config = dict(
    n_layer=8,
    d_model=448,
    n_experts=96,
    experts_per_token=6,
    d_expert=48,
    d_shared_expert=64,
    activation='swiglu',
    moe_layers=[0, 1, 2, 3, 4, 5, 6, 7],
    router_score='softmax',
    normalize_top_k=False,
    routed_scale=1.0,
    balance_loss=0.0116,
    balance_bias=False,
    router_z_loss=0.0001,
    init_std_router=0.0138,
    lr_router=0.00144,
    n_head=5,
    n_kv_head=5,
    head_dim=64,
    vocab_size=32000,
    norm='rmsnorm',
    norm_place='pre',
    norm_eps=1e-06,
    positions='rope',
    rope_base=10000.0,
    rope_fraction=0.5,
    qk_norm=False,
    attn_scale=0.125,
    tie_embeddings=False,
    parallel_block=False,
    init='normal',
    init_std_qkv=0.0269,
    init_std_o=0.0,
    init_std_up=0.0269,
    init_std_down=0.0,
    optimizer='muon_variant',
    lr=0.00718,
    lr_mult_o=3.0,
    beta1=0.9,
    lr_head=0.00516,
    grad_clip=0.5,
    warmup_steps=200,
    schedule='wsd',
    decay_fraction=0.794,
    decay_shape='linear',
    final_lr_fraction=0.0,
    batch_tokens=65536,
    seq_len=1024,
    doc_mask=True,
    train_tokens=338700000,
    steps=5169,
    dataset='wikipedia_en',
)
Below are experts of layer 5 (counted from 0) of a mixture-of-experts language model. Rows are named router (the router's row for the expert), gate (a neuron's input weights, with its number), up (a neuron's input weights, with its number) and show model dimensions 336-447. Each number is 128 + 32 x the weight over its row's rms, rounded and kept within 0 to 255. Numbers have three digits each.
After each expert's rows: "mostly gets" lists some tokens that are sent to it at least half of the time. This comes from a sample of Wikipedia text that the model never trained on.

# expert 15
router:133099098114102121116081183142119149089175190121158122135084139090138113138143086109148165131180130137149063147146127193165119099169105111114137114181104130122170132114065110161101100108142147164120183078139115094094139141168083199123120087121119162088107135155166083097076103109129148144127070157115140126119084102135092214077119053099
gate0:117121058067201132114067176097091077135151142177155161068176097138112071105183201160109114120145094140062126152124132155146079113140117106074123103099142147152205125059151145079184060160132112154088125119138148078128130127133117095168131149158132165166086114118128102130140063080156177182176097117117124076167091045140113155132123167071
up0:151104168158114104157140145173120113137121151165110146134145164120120141104147121119169142145150120118161128125147203075176153133116168195122107116109124132143126179155107086107085154143095080144121127111088160122146150134110202132093134169104200118185150110094160125103142137121102167037210112123118105097112083147151143091155123135167
gate1:089120129199136125111132145084152081135135156118109055122145117123105121054118065169144155088095134077176125083143124147119098157154086067141114120143102145114127185173114087194151110143123130141108167160130161117191130094151173153142129079133165113129151069089135158070177128128055139121103167130182144155150160155078141163092118144125
up1:167141114090182103033116142156164069115055136110125123148129145170108128112137107117151110105113156151129116200122107142127107118086116141112144161112129179129146140026050170173137121119149116146143065098150161087210084122129097122138145098159070111124084131171120124139081116105139112122104127099117107127078140125164140072132090106152
gate2:130087105138153176126120067125106123176120146121147093131188156113124105157108123168128155112103117124150084172088143082113138108154174099070131103186141135141108100145122135124132121103080086136115071141136101146067129180090155109156092155113158095119115124229109188150109120172142153104165115140204093107109084093110154144167136119076
up2:143139141142175164103153125128122152110103143163130115081142086098144082080131065096172167115137137150139059102097122128131151091122147103121138147077103126101086155119169146131166155149106135155168076095158162131104153154175132101113146138156133090202149169158187098129164017116108134115144148071126193109152151057148170160150200132138
gate3:106118177090110138139101110125139205086132114142055178139087121111137170159117129116096171159142084144100117124140154119140079147110105183106138100114110054104108128123132194144108183148177129121129117148146117088062143167117095143166168086128055154072104079129127081151055051190162112134119094139112173097151094170157130101104152153101
up3:069089097117129122189115132104146175178128119143154147147144107130144145123154123075130147226122171118123163160170116130079104174163095110072154117122129141117084058092103138157121137113131119114177134121098117173103120111142154181178108097156126188126111069176090087147118121176139116110120096082143114156206178129141116126086106173066
mostly gets: "|", "|---|---|", "|---|", "---|---|---|---|", "|---|---|---|", " 1989"

# expert 12
router:106059182147126132113105123106127129152218154174100127149155130118134125121068162146127155157168129093143114137139167160142112108046096133120153163153137136188146141126103077163182084109116110090164173091178143138127132137120097179120113114141086127114149120164125139075085139085136096149149130139144160167157164155150065189122140075107
gate0:121162125082136162143150161133059182095126156184123138246133113077184150197163129176119148119099138140077144112152134135111092153099130152151136122168117220128185032102109185106151162116142125138171143145135134157111131134083080122091157148065091146109126117157169112162132144133092095131178159092135128161159134093166092148128176137144
up0:114096105148090147158119072145146141142113162188149121114085182135129088084171133124152097127110140139132099105119100108139142067186101096133180142100122110099100104077123107123097189130103146112208109141143126126115118151106065156130207090112113108118110126112171129059127120127133159124071138150155123121047110110117149161130148137091
gate1:103122149134132119117090115129147099119063169142108110127150132128111103116167125106122094057139101153145153113131160104114121130129142122155141158147166127141073129174140126105072112107114090097156144082120146121087139138129083089089164120184092098113124062111090097083152154151113071144150155170089123106128119126112113094151116085163
up1:147139131140143144149096170183135098145111122141099133115140120116120142119157142105105127108114115107128074164112109129160110108186182122108117126119098110130069153144169137168120180128132111149142094128170125074100107119099141093071062080054131115120141106112123103110158070142159047097134116113126096128183068111163149118195123150121
gate2:119169118130130120141141167088156117117153056124101137120120107088119152131116147101150100177105073062117129113116205124143136132152119093093160122117140135137127108096158187127131100105135114099146114124079049106130133111074152131079166073139129072177129105135056160116107147129215147096140170067139156144080116117111075078166126179117
up2:154152133147132190117112130126153159106101141110124116085107133055104206099066134168108102184107132149108097126085190164119137154162095095107157145154127093169164103127073127096111097078041136067142090149117172075094157138133118144134121096119060052134104156158114100091085146165080146103136137124149178152105107152092132154123140119147
gate3:084118081120067102155134087030205055156123125176141102136153107122136152149148102107102087121129118168141157130106153105113128101088162094063146054112155072157149133094115129118151131138027116126136122133112180131140132123142083168175157119137141147113101136101170104146109161178136155137165101107148092171122140113116097153162132095099
up3:129154141143135093075070119111167080062106148102128082135114135135122100165137148125124096108167149189168092127076099142099112055114093135153140135119065080088164146186130145111111138053167120181162155091182136186143136078166102177079129147221143149095145147130083081126093152118107079116073120157151148102141117104111188117139099179115
mostly gets: "idae", "ium", " Award", "ology", " Commission", "sion"

# expert 50
router:089087130137128111125139161180169132128150146104121142191138164096150099096123125177078131098151142082186082116139116177160125099112119133112222164146095111133149165153098066148148117144103123102166143115215142141113147188167149104115141132145081140063161132169158124059145161086156191171137140133132153211216186070168095141082160112098
gate0:103168182163158161147128162124142174149119111096152186147139146174084110122117136121143127126122120116139118091135076103115096164083157197147120132187124137052135084160152181096125179157172140121079156142084171165151137149089111125202165102162111073093155136126147139107163141104131124107134064132132149083070138040154189133114133098094
up0:123129131174163110050133156083179162129141125119140087104151121133159124157111131119187136112152107132147157179192104107160132092119129075090105098089127132158097091115153132205197098085135160135119191127130130139100114104166138098116101121132065136105105170099122133136184114099134123166133182068116106119122129178105138090113121130103
gate1:120147083122155144106153115089072115095157210136110101114149119166150141093072105080093072139149151157109131169117139168107173083110172061143101109076102146134154079047075152116086126158077145117159113163176199142101070188137153113155176109105093130175142105116146096125198128163107200113119130080098151066104111117108123120155115122146
up1:078078126129147087146102054118116106196103130082059086116128135143157115157084194107192133107175167105110123138124092093092123072110132071158139037092163071084148159073131167124106150107149162160064101119127177083109124110142108191188132108063212131109143224096119127069146109137106156151161124135160107128150170106143125132048174131122
gate2:176107167117135112116151106089107182116125149098118082055158080127158130136098195083137157088099144151117146131116130144116091143150163091080123088165103125119115151163139147137159067165142141118119155086161101114112197145112162115159182127127130101132088154090101091156163143134138143089111182130173161132148122158140124105109075098137
up2:123143139098158167109110111145167059084181143125105143130113145062150186138069138139112150161125141153110134129141180164083061145134171099158109146136116097166105119096148156117153186100100164082110126072103109124143141112110104063148132141058158095144100069099190118140163120122124157079065139082163123148144132091095085148102163108207
gate3:108134089099175144102154099162195126100138101204153132119119127125121131167162142119080070054149147143123152104126140149156069163109122159205168141140158111114152073150095106176151143137121138163136150168085104151140147152177130130173150159079114118112113160133178108130195115088133150150132074193196096121165111104163101103142065138196
up3:153115066157163153132183119164124167128111095134122133111162102146169138167102178124079116054164145106111101095074114165138092089110149101179132162159133084137187125161130114075150107090112132120080129193128181142213137109061086182110161161150186190127191111180085139124097132213138141088150153099142148111135072144111102060145065136131
mostly gets: " made", " wrote", " led", " located", " announced", " took"

# expert 58
router:113106151112063161151127131121169124182130146118193118105107138088108137102101120156152161129125137177107062153143139159122127113044121089096157157135111175213131157117108106118163106093091139100168146103126172114107118126156155120135092136153112134103162099086131137154058133085116066139146114105095136179110179083159093110101138123079
gate0:130116103134121188092166079147163102098157155100097123158168099145152101190134169179151130121113179157147074104135082174132128156078065176153143134133194069136166059131110119127123145114152100119156092093160164112136111131121103198143131091085119115156125123088104125135171143070146088175099107129133144165085115154147071121085104157144
up0:171062160117106106110101193155141180096142115116072069106138138118145165107114140092159128164143074080138169078152106117126128184155103091140128098118095125134136193104064155153159108144151151132153147142155154169234155144119141099131170161141069136112096139141175111145106103114184108101158102151174140081075166151123144146126151116175
gate1:185064140138107124153133138111134118144127116144161104129129108080148133155153110121127119126182060150153135068206150171118118124144131144131137136129111104129063055097081058104122128100106116131118174181084072132114138098081099171166086116147104163138077137130106117150177134131098111083162137107101123133087141139133154145120082097156
up1:109190151152088132102147166141125097181163212089124086140084152131148105125136163206204162190163149130166119104149115119137138118096135089098097091170068145133121132143136088120114121108063087127201092144153074117119162104102066154080075146113044170141128126100107120141125133054159101157121159100175134101107152136095145131062101158096
gate2:127060198061090191167147176160101113126103084119127147118143072166122114157140083120121091144150113117076123175142145203184099122097151152114123108057072076133174134160139164145086083161184139110132150113130139121066113147111088161162159153143094140160142111165173119129107126105102159104060134091108109085141128119141140070155123110115
up2:076104175123126148187158173098104090166086095130094116108181144038141158143141109120114112179159113059099119094093137139102097117174128174176157090144145114142129126087145174096084115134175123094132132142152119108114134149110093079153149126114073150158117125180146108116166130116186147149140148101100188076173127115139099133157123116098
gate3:171068156180151115073176103090160110154158132154089101123128163134135100160136122143090134110126124174127108172054180112155161127157160111112167097148167114170085124107158129108110141096126185072126134154106098110072149089157173155118152131115110060139115117082120137116095135156160104116130136138131125149117156127115183135198158118139
up3:077143176100099110192146127150068115117152205169118163139199141162155108111140143097116121149092152098163081094127109097118108166168180122153134097124069126114078094126108104068108150166100145104121087104134099081056091146158111096168105147077087089163144143125086158180151077126098104129088114189115068133149116092071123170171160108177
mostly gets: " politician", " Bowl", " poet", " architect", " studio", " path"

# expert 35
router:132107113111141124113144152130115192107172148102165134154098178113101076126129135144081156100156167137128096156153131157152134073098099107113153174121084170148152174115104080115155104103142137065195154121175150124090156128146158138090068146117084152080125134122161121082073108143147136152140085086142103176112128129166034187075161055076
gate0:150171131079113142123136113097148108125144116149121131124090086091095127132114045065115077134119133171147149077107148111130155122135118090122107099142122117127143127130134133112164131092071165116116155107160128140110107159175134199096100112100123121089161197154122101130176129121107124164135067110160096106086110137129165164093077152102
up0:123122101176119150121166139199156092164185110158159130114198158160213136093092190087083147103094139130066069175122131127117096097121104085114133146190116123150096127211155142107137100205138146133056078105164150097170150132142107121163130095091115157133103105108120170134161144144136098105168112161076115133142191076095127141096115145096
gate1:142144143166172109150186108113190130121153137094139187139158155104126173106053159109121149135089124126144135089050138172149103093130142149119143101172146119097061122151181166113131133149130112117083132112194159082078146099142144171126104154129146105132131168106119097106112108117110093159102110126150152142154174142117040153147136092125
up1:152149128127142096093144125137184134187137113119081119156079122063134155151141105192120174118098150145132115110130084143126114078166136131116144162080092147115062115089084074086180108129080095188152157141115151138121147129106093138127146093160171146172112133131177100028183152146138106166216150163158194158121098146126114118097197143110
gate2:156182162188107075118097177124096133156095139118181097133122073153157128154133180121126158126099149118152130152119144148127163139126172152116071114162191169133163099139111117108051183126135114119120149152102171118099110125101107090083114114161124096218093066127136113150145146139118156107139133121116157143129097115150198097220162184133
up2:108125042068091130121139154163097135140116124165159158119128128105085168138144086129157156112118113114092151184084114127095158189121109154135106207091091199122145103146111131204162115109121184137102127118137136118126150147137121067099189133155179136061116189065120161134146131129168126130088057170163115086102098127132122067115171125131
gate3:143162044125137155097160112129144129148150174142156126100061144135112126104138132187154111143100086159128153127136174124096126147114122141135136088116080158125115136150099101121092140132193120068165092077121104149164157106091157173185112151121102061190086143127187080153101139145191113112104123200095082134143101126102186146095093114047
up3:193191102178080110149158163200086100128111174121107147189123118089129087114141113131068131157117106127204110118170097124110150191139151150124099139118161149142171165061124131169112111120104151245161181103140161172124145158169140106105175122180118116109096134138176126102172149135159156149098127116139139144179112105111119139110137114133
mostly gets: " |", ");", " 0;", " LINE", "\";"

# expert 19
router:127124153071095110108107140087125119091148133121151062152140128161088106119138097127107134118198128133186079181182106175149122104104100073108123187113051122148116143112099044114092123169137156091160141111167157084133089161162140187048103088118119139120153132145135069128120120167127127124191099113087128121149126107137093152124135092089
gate0:125112127112101122089155167161140137169146136138078079150114124152098162096156130057151096128123150112136141119153111114134074198059131127123117152136164119160173159055118166193130116096070147109171086160130124155102131103131146089090113114097148136100122090105111146107107167151115072099141123150164164109079132097114143125144159134134
up0:079122108070124128097106130075166104086169143115158121135156079114099149135098131135092119107142114107153103127107158127130095101125099147185117144205100149104095097095124105151101085172153159129158179091109148150117075111138179145102096110128083131095148204156143117135161115088118074098183109099105152150142149113117214163040123086135
gate1:105144097111134152132162059181130143200083101117143158086162161170077134125153138103104139093173122141104128176156157085125098171140141110109130132111116110167167196176048151144172120145094093152140086171144079057081166172060056073131109161144100139110109109166102166027129139145104064169120157138167121109106145204140115117096102103121
up1:188122186181149088144171102137140146154103114097110075133120140143218156130156187165107076140150116187136123139135129180204116176111122132109162094152127161162141179133119096123133171141142137093144141096158118130075082163154204157072143163127137147159137075141146164123102112150163115104098126096190099138050137142077121123118098123194
gate2:127029118126162110078123139104138104153110143128169122188067143114079131117076107128150140164122155117112085114109125070157141177148133124093085103068128090086161054096141105103149121101165127092126086134092110100128137101130126099097137078089162142108129173090130133078135155132171154126109127166159173141111140089143105100068124069191
up2:093076172156127083136133191120129167153077142160124128171095152215119085061112124139092155171086080122166131099135132085139162138135143134103092075122188134114145090137153223137069092139129144130125134180091082146134151125116207122129108139151185095174139127118121166131151120148111076141192098129086153162205137166119062119181148131081
gate3:129148162131149128099107166118188125182082115093129118144085138090121140112026156182146136116079149117137218125144151069157141095116110094151063122113108087112084107116126113191215143095127114155089092185137126126095188094115144084102156080145122186182119114118125136139099088177136099129116110161143094142133086136158155105162084125111
up3:154154172097159207125167171120127199103176133092135066165159147158131138088114153080065119129107106172181196110132198133126145155164052046107131109175116157078086138162097169152135128180095156148141114174080179118096123150066197082090151134092106090161123076101118157144117122131138075093110087124139132170145104094180228118065144121183
mostly gets: ".\"", "\".", ".", ").", " Genus", "5."

# expert 4
router:133073086138066072117127195140096122090126121152164110159107133112135085135151063116147117117172147105141073168171129115128093070086083121119146172145103139118128141088079095158101141121083185129154149112115104161131131152134126166063102139104081151109173151132162075106063152122135110156116085103078116142146137102184082153096149116129
gate0:068166139160153135110137104048124121094112132150094107138117192172087136152123076164113098085098129098161148126127131132159132066173087104090158132033097122127147115134125123132199089162080109140102150125165103114073093151061117161122081102122126090191124138137171094094095144098053132120147146109113133188140148108189129157142174085134
up0:143076119108159092147159114163185119119108118078121107090142167111140114163136121061126110132092145184108126126149168143142121087060142201135139089142128087124138148127132090054103151136207107148130132139084154159152130138122094139135172130164163107065135149107214109119134073114123179048131134141153109131086129119128120104147131200124
gate1:128159085121157124210089142153146099121170129131120104112165101159125125144129125113087130181110134102176135162149152104162044082128101118085154146176112098110153136119125211164117140138113115147110172140175088166121073130124138100160039145124163177167128114138107155124119126116099098125145125097098092103114112097092089094141110139092
up1:162107187111166094143139209089143160119176135107159139126181126114149122115120195132134094128133127125140109151081105165133163122140097117092145130173152098136164131095099129105142120127153096101150145120138131134107082141105072205153135122151140104144135205081145093132197067099128201107155095143178164103127147086151149149126131127144
gate2:113079120079175143131143154106130137088160077157116070113131094084144162140121170172119144109172165075206109162148129109079127133144117072087089210083121117107139206116083108104099140120111075106123164150118165143134138082073137091105196137143138118110131041077126123168152063144132108116167098180164139075132136181104138089122106108185
up2:066113133129089123084146133138104185110102126113184111130091084151119123096149136163131195081073123132144105138165117121149132132153153086111133090124119166174097124156119119156149131155124122104166139117114108124161114170169099119148124130089139171090176158124137119153094173099148173134080140125112143126186186098171102147098137166172
gate3:146103127125128117111138188115086084138154086180142109109143121101141115161084128114147149126186125091152085101157081108130029103164144145117169072185071171140151131172121140176174078139122138199106121139174113160139168143086103110160115122160108071143127077146146100185129129154141136115081137180140095135154161178115140122174133140082
up3:142163137126149135120136119082086097154138141144170132124114099111143119139120076099135160139181091055100108175091148117135125149091139107134127191163111161168086112155089111128122112105108148163144143082080147066112079054150129128093151129123110204132132167094074133183160085099099137115168096112105080125149096083072135157073135105110
mostly gets: "=", "·", " →", "{", ">", " Binomi"

# expert 26
router:096139138090141117118101167150142125134164185158109132184160138086137089105102092145068127100128149102163121155158082160143150096134138112120207127125075125170154171144096059157133093151120131088211162103192154119099119198159143125109137116135108140063142143150160091095096174065156178154159124129093109173165202073180092142078129093121
gate0:180143091110193092166104121091116086144131103161133135091169087216152108161127148118086163122069120140135076157141116132138164207119110116083118148133151167151124146127166127114119113109105067146102131115120109123133152129112088077149082063098097160148112135194213174141117125140144077132140154089125118125137101114112136179125134073097
up0:163109176168188102080097148105198087085108125160169079100174147142121137154125102086141210126168137100139167104137129080149180154118108107105099148175145138143071137156072088125133128121157144090074123091105132105098159108113091122148089121119134133139122176048080113115159156160225092108163126131154120120098109094133117081102127104139
gate1:106140154077111083144138078114126156103094132088148046127151180145155142127147066136122174071089113112131110132102084122130145101212134086144127102153125129118114170094173127123193110196080116142086103147126103161124130102117103082109150088088091119092118095082097180125116214073109146109125075122130112099085166140100124102145130131112
up1:188120101151149124099093141142100125130126098085197167158082130101082118133080086156128118121127111129069126205162131116163069163185137119126093128127137089163156118106086162112176182136189091166092143167149113090143167141135096097134104117158161095085094110182126137077112151115197076153121130099150116130095093127118155173121142111144
gate2:077090104149141153090127101178133137142127113135132157144140109161122118122132071118065133165143091110158149060144103117100149098197120177114148180173133089152160073171148101147166080191163076126114104152177100082115122122204134131101153132131117110120113100110088146131143083113110174171165107093124119107148086135083124146221065136129
up2:117123082143063164053149133081051131113104098144120162085184077120094125108079151117122078140118170173141128081113167126125125126159157040134107056122107120143086121146154185135126086142137085129187109099117109129085175112123125118090057124089163119157125115090149105135133191148091107164152160097061093111113140132152137113134099164135
gate3:108167133128142125169179110116119083054092085163152153134135165129100144105123117141119176189123110179075126162143050088084163107153157178154114110105131137073120144151115185100108099157162157126077144091096147102125142167171194111063155101113125151162143169173129113151159119155081174132074079141063135209114084086155099133129197051121
up3:133132105099133134074095145135131109088113081071182109100157137172136234089188108132216136141117118123125092096123129115153179143174133103164122135092144043083152066180151209154149103129120116103181103106140104095096164199111047173117123122071118166101089193130147074106131137121118183059111148102067151088122137107100127103131138163134
mostly gets: " wrote", " announced", " named", " gave", " took", " believed"

# expert 71
router:089150122093118117141112177182138162188151170106104131184112208095112074117087138172088164131156122091147102164124158156145097080118118108065100122152066126185158139121084083107110105141109161134157125102154165126100065142145149079117131106122087145061158116188115113105090135130121157212172108116092082126183151163152100143087164082108
gate0:131178099183122135119072110140089102088224198176098167092151092163135107127153138142115090101078105170146145129093158122093173166133092154078158158142075119082082101128110168071037141150113135120160168177090164096143115152139123105111140129124158127138144055113078106124107121104107143148129136132183139184132144178122189122092122094168
up0:103116106080181132158176119153099127181165084178137118122145123099082131135111121090109111125143125198128170085133134142119124085130142079101105138093119119140133126087134045088121180181075149098119118134162136166174185139162174121146166113095141100159111141158159097146113120147089117141156092103178125168160125140140132115138118150140
gate1:125099177105153112117127108095116156084131152135091162132133053205145085142172104104111139090125144190091116146151080081146192081144184152181073156096127131120110137106118075181118138115130165093053166126142024113126153086117129235101124110190141111141136119093157121080130119129111176152132171162145167150072078115151087151203117095115
up1:132171155071134150111145085102133113145156133146172125112167119106193127158211165055156124109081088176090183124109151142082134085139173145149082107110114118099168143092056148104141091137114127135153073091157161084163083153144077128123120111066139100142115135088165175109108100207111142189137090073136135163081085169185144127127110117174
gate2:089128161125110094136130069135122133114121187056113096118133150132112112124102157089103114155066145130068105132119134139126130097114125076031111100118095131146112110099114153079118153083102196154156086103132122156138097064126128109127144112129139153144084104086064108180098079146133080208102181107101029115097145163127170158152177139071
up2:161156108117131158176150155154158118159091086161138131108127128100176146163087159117086054135144095121163100109183131143138158109113149164154153136098157138160092109162158136101211141116156118138108078150071125054137093147146089103120094205141134163118154145172132172105160110132162131089085181124124145127148075178161138083118107124171
gate3:157139188164156172138145101154118114120106114130096153139130108127133055100129187116119100154131144118130194137088105092112152104138137056124127118125068124074119120091176138154115127120096059177133091136147139129096162123171100136096165143115135146107148142104110105162097122092107121062071138101129111121122154141181143192082204146094
up3:193157133121148174140131130105154103063137134129129121157100148088087116161116142196198112143089114120065156168117122105058118149078149141124116157158115132106143143111143117089141174144152151063134095146130076112105105082128126122113131161115041103140123170115093128129184142144128221106108085154142097161156100105084137109009100140158
mostly gets: " became", " being", " been", " was", " become", " went"

# expert 37
router:111077173094115133091130131100146153146226144156097136140161118104128098151107151137135156144152100113177125091155145171144110105035104120105162177133119143149146199134093046174155102098132140091153164118174160146175109129140100122138118141129134099107128189145129106113074117059153134160153089171124120169104170155156069153126183096117
gate0:116080135105089126173179170169149129130119077101146142133139155128062115110109117117065140145163123172109088147140134112126140217123095105167153128133138108151139109127197111129065120167162124143157120084096081168125105121031206160171194115106131078134110042123103118126116101099095127068107119114089111160146148150130101088103080110126
up0:117105067131112181117130095111087069125175077090182077132079150083128083106103152077060160140128166125109113152158177133114151153174102123128103111087143131110112170134162098114073107122078081141127156107176140037166124154076079191111161088106131128047130193099111135130171102081140178137101124133188128132069095100090138167166158235128
gate1:183099070074094151070066123088172138164126134098113230111134122175135165109048094135110143094133076145074190120153088092136108150143129108123138152139133098079116130132132099176134130087110176154049113146096109137133062133105180087121120101135135178155137113062095191119166124154122132189141104218071121196117095130138159112120121122134
up1:086084141136106105129055152099092113101180163152169087123144098165082161088136085196106101123114106108157108101064138083157133158123138091154076075157114153093128143103114109117090121107103075113143148063096142183111115127158173063046185141113147120104098133097087119158148195114120149090058138162168107073117197111112174084120099167164
gate2:158048097134090148133136113127170159076125166145060136131117099150100135159113111111151128108131097091162128150111124096135130149115099091131173131064156112102096171137108122074113123083133147093058115154171125161090108085111083145132123137117071153077079158069128082133133091113087127046206125182145132102094173145141133117084085088175
up2:141105138101110142092158123117112083172140156132168151127072189152166149130144148123151142103126171123106150121146099181111088143072123117137113070141107119149162178112074092129150081078109101139181137111145084128190142053219102192142152174116194129115117136110127146132122114141181107110108146119139133118188177070085098091127135132082
gate3:060074117153140086091144174135105094151142124120108178162152184064116103136136106120095093097101159158153119093112149141173077129156152153163140072121128046123082162086195179119079120149122064112116091111145109183148170238092159151091075158149078087131080128155152182033111129140155156168131135188131130124140121130149092118159145153172
up3:131102143146116119158111093138118103110106094156154056102113133163157113097101217153100071129086119132115136149175106090154149121119127096116165171138128188117115137184137143121138135105105113120135160114099124090102162090115207152143136049147095120123130157153146092103118157124089124156198132142182085086089140163074138122149171129159
mostly gets: " Award", " School", " Championship", " Records", " Railroad", " Brigade"

# expert 25
router:090120114098104134152131147180167122199147077132172105193124117101142112096073123140150129102168097100124078145132145198167155091060127137039158133158114138127152137146095100110156149102094154146161159159211139147132133164135144077113100123131112152103106135179131112114101121137124119164170117090133151204184151137168108142091135097124
gate0:093144122120096102099129191134135137150127050118170086130104143146122122153086137089089134132087135073147128166116101129159123152090183130144078157121135120168156129128169179028130152161206092120095084126104138106137060108092118150135130104095141169077158177138122149141156105128100094161101158104128122147174141123179100096170118112151
up0:126133173104064147120129152128148110121114123207122152157134112105126074132149124111077101153097150120123161139126104117134133138117105144173098138076077072141161207115139172181062130060156156181129130159102109170114123117157114182136138139140131103127147123164131183099131104093173122160082138136100088135146175109170173163117113168185
gate1:116124140124146110124157131115135148125124141152160132142060159101094154194127104141119150162069142068092134110139125118119153166110066171178090161156141108122161160136124145131207080124127139166091114118199115132132129094145099095102060183148128120178146154166112187153122145145174134132091100154131103110151114068140102119176058139076
up1:155130119104118137143090104119214090135054046147163096137157139109159157157107119119205101112109120125074168103146119145113117112138172116152175187102168152119132120146173142105087123151090117126154117096118090150122182150142120075100120111157110122065151177126112154104164114126174117086119093141083183082113156158106087125133042107109
gate2:128087150094155143149122130135097115120170076149099098164121183129107132163105082126076139092137067114137121195152107194118133163118101054122136152149087075144185106120122088127094041070161132145086042099125125180141138069130169136155149086142133169104170075158080134158097138099141147122077099080102134095130192095140122087133112136109
up2:113173111123136115192080135147107146141084124093186135100132116159118113122176103126158141154130168131107145179086117086104083145133104170237128151086143132134128087086089177082150154122112133172191125098126212095141163126127125151134111135072117141101138123239146154111133154132155115066058095103167117070136104092072152157158107134128
gate3:117162129184120171095135086116129155112143134094105132097146133137110121175140116115099085166090158115077154086094077110144109142135065178191166208132172148102064095119134151192093130133047122114074138146119137132108122098134111151148143138112083112088191139151094141141148102151153169096148121115154093121134183096074148087165101163184
up3:125083107132137128125159092121111105106130094109176199128110164174148163131123084113193111133145154163140155133093205113148110125111125130086068147156113093096117125128094124085131179187164176152152123176054156155103143100150153128114062102095141104162126126173100144141130077109105118123109143095114128130090106108180102152129135113123
mostly gets: " known", " born", " located", " released", " built", " named"

# expert 63
router:106140151072091149096134160106163163078168137136137159105150161139126129157136112117105106142173124138118125120197154164138091080114110102115152157114132076135140184095083082085129101107115124100132175121210124100142154149166135179104135149113128159101141172122192125133109124079154120143142082146143133140123092124146068170105129089073
gate0:118135159110140064126177123147115099137090119147095167161138153120189131153127146121163112126152129142187139092106128135152152120131122185178096066110090144135159169102103114092125164108142102151204093152149159172128127071144107117108109105078137103157119132108092238069138110152099151133109055168181117153134129108097143175172073093130
up0:139108133112137093134197120095082139128114086137084149114105109198131127166173067116071072098170138154096097165152112195117065178097119124103092160152140097091197117125123153082120030138066114135212140106086100178142170156146086145152106141105087103101146112128125180171196118152137124119184117112136099078140081104158121167103118159101
gate1:121130154154173134085077123066167100143184131148136111187187137108123135167047108173158160074094066127111149113061032139118133109075110105128141179109134077174112084104106118106143128198127143095052138187084167159127142063105095139149175129109084142169146182132078093099163123101115077141157168123091088109168076189071137080139137108141
up1:128178152102107164114149082090176096129169120120111143153114116133141127124122137160118107165168126132140148163085121128185106154115095145113127165142113151085237119150133096107180098209174101170159096121095141125127170079103094128087178128135079138128124230183110126164101147112104116106123184113181107111067124072104104173091125078145
gate2:130186128100133119136124127204079168093126116130128147141173096106194145132179129079169153164078181147100135124080065188155080180198137113163142100155153166142146112124083154142109147122098168136083130195152124121098126140189107158200140144191142124178117114081134109155170175151054080143135148118150113068151133126085109186127101099164
up2:114200128142095106110154135150123190133168175151176163105083103099109080101135089100058112055076167079156079153138164109137076094198117114121229151095108104158131184134112122161129120149109146106134166060091123175132185109128126131085091126190156119098137045172124143182128113098240100141129121085134155084152157126106176153140099104066
gate3:070149136171136131137173145134158137124140169141161145112113159127075077170089113120128111075164098073168149082138101140127169089154094137169121132097184122128104102062148144092128154120108125156057181202113112124150153067099099180079146165111116123210111106142099115136150151083101121188183094134193121143114151084125107128183115155135
up3:135118119135030211162106178108125140091149068107104138147155138114142160109135190190136145134098063121126181117101091108156102156132062148128157076108128118115157149024067116132115167218158133084081123085123129163127126154147066094125193148134150103090120106173121146146168172122148140175165161168075201135080120148081148154146124142108
mostly gets: " Avenue", " FW", " DF", " Street", " Lemmon", " Socorro"